config = dict(
    d_expert=224,
    balance_loss=0.0126,
    balance_bias=False,
    vocab_size=50257,
    rope_theta=10000.0,
    rope_fraction=1.0,
    parallel_block=False,
    init_std_qkv=0.0513,
    init_std_up=0.0513,
    init_std_down=0.00888,
    max_grad_norm=1.0,
    final_lr_fraction=0.0,
    batch_tokens=[65536, 131072, 196608],
    max_seq_len=1024,
    train_tokens=1430000000,
)
Below are experts of layer 7 (counted from 0) of a mixture-of-experts language model. Rows are named router (the router's row for the expert), gate (a neuron's input weights, with its number), up (a neuron's input weights, with its number) and show model dimensions 336-447. Each number is 50 + 10 x the weight over its row's rms, rounded and kept within 0 to 99.
After each expert's rows: a language model's description of what the expert responds to. This comes from a sample of Wikipedia text that the model never trained on.

# expert 9
router:73 61 40 38 52 48 47 52 48 56 51 56 64 55 56 57 57 58 65 68 47 64 66 51 58 58 60 34 46 68 58 53 56 30 43 38 51 35 42 37 52 40 48 38 53 42 44 51 39 59 45 60 37 46 58 46 32 46 49 40 43 62 37 39 65 22 46 43 35 46 62 49 46 54 47 52 55 36 40 52 68 62 46 43 60 43 61 36 60 54 36 44 58 55 55 70 66 65 59 49 65 39 42 56 51 60 52 52 50 46 38 69
gate0:55 31 62 42 35 43 53 46 49 59 49 39 53 55 45 70 39 60 49 54 49 46 52 40 51 50 55 34 44 46 40 41 33 43 52 53 56 55 55 32 47 32 55 63 37 36 26 51 49 46 50 50 53 45 43 44 58 52 57 45 38 68 68 58 48 68 44 41 33 47 62 61 51 55 62 59 52 55 57 54 45 58 49 46 50 43 38 62 37 49 48 49 35 37 41 54 27 46 54 46 37 40 40 48 46 62 48 58 48 43 44 50
up0:45 53 71 40 56 39 50 38 57 62 44 52 53 45 45 46 35 71 36 46 49 63 35 61 46 33 51 40 31 46 50 47 60 57 33 52 34 62 58 51 49 52 40 54 42 61 49 49 49 41 54 48 31 44 60 48 49 48 64 43 52 55 52 53 50 55 47 47 36 43 56 44 49 41 61 49 48 46 21 46 35 59 48 49 63 64 42 55 52 51 38 59 42 26 46 40 35 49 32 44 37 58 46 63 58 36 32 43 51 48 53 48
It responds to: Possessive determiners and articles. Possessives and articles starting a noun phrase after a preposition or verb, such as his, her, their, 's, a, the.

# expert 39
router:57 51 53 54 47 51 54 57 57 46 44 66 42 54 38 46 45 37 41 34 33 48 41 47 62 61 50 30 39 52 59 55 60 59 43 60 34 51 40 57 62 49 32 52 48 65 56 58 52 55 68 31 52 54 34 42 76 39 46 57 45 30 57 52 48 34 42 52 61 48 55 54 38 31 45 56 43 38 40 44 45 45 47 44 44 22 33 50 50 46 39 41 36 44 59 60 57 55 61 59 27 42 55 43 47 54 48 46 60 57 46 41
gate0:44 60 59 30 57 51 35 52 53 48 47 37 60 52 51 42 49 37 49 40 50 46 48 48 57 47 52 66 59 62 53 52 45 22 42 49 61 50 58 37 21 69 56 57 45 58 67 53 71 53 28 49 38 58 48 35 54 46 45 45 41 44 55 48 59 26 38 47 31 47 63 49 49 55 56 33 49 49 53 36 47 49 31 54 59 64 50 49 56 23 42 47 59 35 54 36 52 42 71 46 48 58 42 54 40 25 52 59 53 44 36 45
up0:40 52 64 50 57 37 34 42 50 42 52 34 68 65 43 34 43 50 60 59 55 51 56 39 51 29 67 40 55 48 44 56 43 36 43 60 51 42 54 35 34 60 48 57 49 50 46 64 56 73 38 64 44 59 50 47 47 52 54 58 37 37 50 52 40 38 40 51 52 40 41 52 45 59 52 38 56 34 61 40 59 42 44 53 56 47 53 36 65 29 35 46 48 42 57 48 56 40 67 48 38 47 53 62 44 46 44 43 46 62 43 46
It responds to: Line breaks and speech verbs. Line breaks and cells ending table rows and infobox lines, plus reporting verbs in reviews, such as said, stated, wrote, claimed.

# expert 37
router:58 37 51 37 34 32 55 30 65 33 38 50 46 50 62 52 67 30 47 53 37 53 64 54 40 29 50 39 35 61 49 55 40 51 49 42 50 45 45 56 49 57 43 50 72 42 46 52 53 44 50 36 32 34 48 38 58 53 35 49 51 51 34 55 43 28 43 56 58 60 46 44 48 48 37 43 52 51 58 54 58 59 46 62 51 66 56 51 49 61 59 55 54 57 53 54 47 67 62 56 70 38 57 45 40 52 42 45 41 54 53 39
gate0:55 30 54 59 61 46 53 36 47 48 60 66 60 48 54 38 41 46 44 40 62 41 34 62 69 57 50 38 61 51 48 41 49 54 61 45 52 42 37 69 49 53 58 40 57 60 48 58 48 32 54 63 52 47 54 51 49 71 53 44 29 47 57 35 54 53 39 49 42 55 54 50 43 51 49 63 55 29 54 62 56 37 53 53 34 35 46 42 46 56 43 32 55 55 51 67 43 54 68 43 62 61 53 67 38 39 56 54 48 55 53 55
up0:43 44 69 45 61 50 52 41 26 50 38 56 33 49 53 54 43 53 36 43 63 47 38 48 61 62 53 48 65 46 45 37 34 60 47 45 61 64 50 55 47 43 52 58 49 66 49 52 38 49 50 58 57 47 51 58 72 62 41 47 38 62 64 61 43 48 45 50 55 59 42 46 43 65 36 57 58 51 47 64 59 47 59 48 38 38 56 67 58 49 40 31 54 58 57 42 58 43 65 30 59 62 68 66 48 51 51 39 34 59 56 70
It responds to: Determiners. "The" and other determiners after prepositions or sentence starts, such as the, these, many, various, often in award lists and prose.

# expert 48
router:50 44 70 45 58 32 45 30 51 49 54 48 37 62 40 59 53 43 63 39 34 70 56 29 47 62 61 39 66 60 56 55 60 53 43 59 50 45 56 48 57 34 47 34 45 50 32 51 46 50 58 56 52 52 63 42 66 32 51 57 36 31 59 53 71 47 68 55 64 53 62 72 67 63 51 54 48 48 54 45 41 41 44 33 49 35 51 45 45 52 34 40 48 36 48 52 61 34 33 65 43 65 50 76 54 28 50 19 36 56 63 39
gate0:53 62 63 47 50 49 49 58 70 68 41 63 65 63 49 52 48 70 53 37 45 52 41 40 60 67 44 47 52 42 52 49 51 30 51 54 56 48 55 51 51 45 60 56 75 56 56 56 60 44 54 41 51 49 59 51 53 46 53 59 68 50 40 46 34 48 46 52 40 61 34 47 58 56 48 50 47 49 32 37 28 49 54 67 23 53 38 46 63 46 38 44 41 60 50 67 53 63 31 53 40 67 45 66 42 47 42 47 66 62 52 50
up0:51 53 47 45 63 48 52 57 43 48 44 54 61 65 50 50 41 60 59 39 63 49 39 52 63 43 49 41 64 40 46 34 38 41 46 56 47 61 53 44 49 43 45 45 54 49 49 50 47 52 48 52 46 63 52 64 54 40 57 59 69 50 31 68 38 57 52 44 47 39 37 42 41 50 45 65 46 49 66 53 41 52 38 64 33 37 39 41 64 51 46 65 53 43 50 59 52 64 52 51 30 52 41 58 55 47 55 51 54 47 47 44
It responds to: Scores and table numbers. Standalone numbers in sports scores, minute marks and stat table cells, e.g. 34–16, 84', 1-0.

# expert 8
router:56 53 53 50 42 48 45 46 57 56 40 47 46 55 74 51 63 38 48 62 38 39 59 50 51 36 64 41 40 60 42 59 34 42 64 40 51 49 36 35 59 42 39 48 75 33 36 43 54 51 56 48 41 57 35 45 34 43 50 46 50 49 44 53 51 54 41 44 45 53 44 57 55 41 44 49 27 45 67 44 73 60 50 73 61 38 54 50 55 69 50 47 64 59 69 61 52 61 51 58 68 34 40 47 58 49 49 64 52 27 55 56
gate0:47 71 49 53 35 59 65 57 43 54 65 39 38 51 52 49 45 48 56 58 41 49 50 27 37 72 51 40 63 63 31 62 52 37 38 38 67 56 67 55 57 59 41 46 55 45 51 44 32 47 65 42 52 33 44 44 60 56 66 43 47 48 44 45 30 60 48 58 51 55 52 61 47 58 48 48 47 48 46 47 46 39 46 28 34 52 66 32 68 37 37 54 43 61 65 28 44 39 35 33 49 45 47 30 62 57 44 61 65 40 42 43
up0:52 56 55 64 38 43 32 64 49 39 58 58 41 53 51 45 53 55 51 48 43 52 49 49 56 49 58 49 54 36 48 50 42 57 60 34 63 50 38 51 40 56 52 38 45 37 45 48 41 42 33 54 35 51 69 42 56 55 64 31 46 58 55 48 44 44 47 41 45 60 49 44 34 47 51 56 52 31 53 42 48 51 61 49 47 32 61 48 59 52 18 37 60 51 56 42 44 48 66 33 47 45 56 48 72 72 61 61 34 50 36 58
It responds to: Definite articles and possessives. Determiners starting a noun phrase, mostly the after prepositions, plus his, their, its, a, e.g. "through the village".

# expert 4
router:66 28 44 59 60 43 35 42 35 27 69 62 43 71 48 55 43 29 73 61 64 64 51 54 46 57 39 39 62 49 59 42 55 40 50 42 33 45 48 53 45 72 39 37 49 54 47 65 47 43 22 56 62 57 40 43 31 35 61 47 42 48 35 55 62 56 56 61 48 70 58 37 47 54 39 43 45 48 43 50 70 44 45 24 68 46 55 61 49 36 59 42 49 28 50 41 65 43 50 61 54 58 59 40 61 37 45 51 49 38 58 58
gate0:46 48 35 60 46 61 36 49 46 41 54 56 55 55 70 56 35 64 59 56 47 44 36 44 64 63 55 57 48 45 61 55 22 40 52 48 43 54 51 46 45 47 43 56 63 51 60 45 58 46 56 57 45 40 58 84 57 53 48 47 43 42 46 30 49 60 46 53 50 38 33 62 50 50 39 45 47 46 28 52 49 36 70 44 45 38 74 54 36 35 53 61 40 48 61 48 52 48 53 41 44 48 51 71 54 49 41 46 51 61 40 62
up0:37 63 42 45 60 48 45 41 47 76 53 62 65 43 40 63 31 62 46 40 67 60 46 45 66 62 45 48 50 48 41 32 25 45 38 44 50 53 45 37 50 43 50 44 65 69 53 50 59 55 45 50 32 50 75 50 57 38 56 50 41 40 38 52 29 47 47 44 48 38 42 70 70 44 51 44 66 54 54 23 59 51 41 55 68 43 63 56 35 48 62 37 49 49 53 37 42 31 56 47 34 62 51 58 40 46 66 43 57 46 40 58
It responds to: Table row delimiters. Pipe characters, list dashes and small numbers opening table rows or list items, in sports results, discographies and statistics tables.

# expert 29
router:48 43 56 52 41 65 52 58 31 33 47 61 45 41 58 32 47 44 57 58 62 59 62 51 58 52 57 48 43 40 58 33 46 46 34 40 54 59 56 57 36 52 48 59 34 63 49 62 43 62 27 45 41 51 45 42 53 63 50 40 46 71 69 50 62 32 47 57 57 48 42 60 60 44 42 49 50 41 61 68 43 67 49 57 32 45 57 50 43 56 51 54 27 41 62 45 61 60 51 60 68 55 47 46 53 44 52 47 61 45 35 58
gate0:34 62 51 41 52 58 61 52 65 54 67 58 38 53 49 36 52 70 53 62 52 41 47 33 40 41 54 61 29 46 50 44 57 38 44 52 58 57 53 68 61 44 58 56 41 54 77 35 57 62 62 57 57 39 44 64 34 49 43 45 62 57 45 55 53 23 50 61 51 55 38 72 33 51 45 56 60 55 59 61 52 48 56 50 57 59 50 57 53 45 66 51 56 66 62 55 47 40 44 31 47 56 49 43 43 60 55 53 58 57 50 45
up0:52 44 34 57 50 68 42 48 53 46 46 62 62 39 50 41 65 54 54 42 51 62 63 66 22 29 51 59 47 54 46 39 59 58 57 47 39 49 60 38 56 50 40 55 38 52 82 50 40 57 48 57 46 50 55 47 36 60 39 43 72 65 42 65 41 45 39 58 51 41 64 30 58 44 55 60 43 50 56 47 38 42 53 30 32 42 44 53 50 48 38 56 38 48 53 41 48 60 45 57 43 69 35 39 63 47 49 51 69 63 51 49
It responds to: Election table numbers. Pipes and numbers in election and statistics tables, such as vote counts, percentages, ± swings, Majority, Turnout, incumbent, hold.

# expert 16
router:56 46 69 51 42 30 53 31 41 49 44 58 49 44 47 49 58 52 50 44 49 72 75 48 40 59 32 40 57 33 68 57 47 58 65 45 48 53 65 55 43 40 63 52 54 45 49 49 54 51 50 46 45 56 64 54 52 42 45 53 43 50 48 54 52 55 58 49 61 53 46 61 65 52 50 64 31 49 48 48 43 49 26 46 52 53 47 49 55 39 48 52 58 44 41 56 40 49 47 53 31 58 52 65 62 39 55 35 47 52 41 54
gate0:16 43 50 59 45 46 59 53 57 61 29 51 44 60 61 33 39 50 34 45 62 47 60 36 48 66 47 60 45 38 34 22 64 53 44 54 63 52 65 46 71 48 41 58 48 60 57 38 58 39 60 35 37 59 49 52 45 60 49 60 45 43 60 50 53 61 40 41 44 48 56 65 55 51 62 51 53 69 38 45 48 43 53 71 26 62 36 62 35 53 53 43 49 50 50 56 58 57 73 50 41 48 59 44 27 38 57 64 40 49 41 59
up0:53 47 57 52 47 48 52 39 52 56 57 50 46 52 65 22 50 41 42 64 66 31 49 40 56 46 53 63 45 45 35 45 52 50 52 56 35 51 54 44 70 50 40 47 36 51 47 40 40 29 73 47 56 58 45 43 31 40 45 61 49 40 58 52 45 63 54 44 39 44 62 60 55 48 47 62 48 59 51 60 61 32 56 62 39 49 45 38 63 60 64 39 43 47 42 62 58 51 74 53 42 58 49 43 39 49 69 48 42 40 61 60
It responds to: Day and quantity numbers. Numbers for days, durations and quantities, plus month names and spelled-out counts, e.g. July 2, about 60 days, three sessions.

# expert 45
router:61 57 54 55 43 45 61 45 43 36 49 67 53 37 47 43 58 38 45 49 54 68 39 52 42 45 46 37 53 09 63 41 57 42 51 60 44 51 57 55 27 59 61 52 56 53 42 60 54 59 43 46 55 43 69 54 55 51 40 49 42 45 46 32 49 60 66 59 47 52 41 63 55 49 51 59 40 40 56 64 46 50 35 48 56 40 50 60 48 46 42 47 58 45 48 46 35 60 34 58 24 44 54 66 66 49 65 46 44 54 42 46
gate0:48 54 43 50 48 38 72 54 50 46 54 36 57 41 54 69 34 54 48 56 46 52 47 54 43 45 44 50 58 49 33 58 40 62 44 57 58 61 48 46 28 65 43 43 75 53 44 50 50 60 44 62 43 41 53 36 50 54 42 36 56 61 36 46 52 67 37 58 47 45 41 55 54 55 29 43 62 48 49 45 34 47 49 40 60 48 50 57 59 45 62 43 35 36 31 43 54 42 58 58 37 40 41 36 51 56 45 48 44 54 50 57
up0:43 58 49 40 55 67 44 54 57 51 35 50 45 62 41 48 39 59 61 50 67 35 51 50 37 49 70 48 52 57 54 60 55 51 48 55 78 47 41 43 58 52 51 50 52 50 41 25 59 58 56 62 45 29 50 54 50 50 53 45 59 25 56 52 50 60 47 57 46 47 40 67 39 45 42 62 62 42 46 39 49 52 52 55 36 46 41 58 48 51 44 42 47 50 60 53 71 45 32 35 44 43 42 56 67 33 35 43 46 47 67 41
It responds to: Dates and numbers. Month names, date ranges with dashes, years and numbers in tables, and ages in birth-date lines, such as July, (age 30), 2018.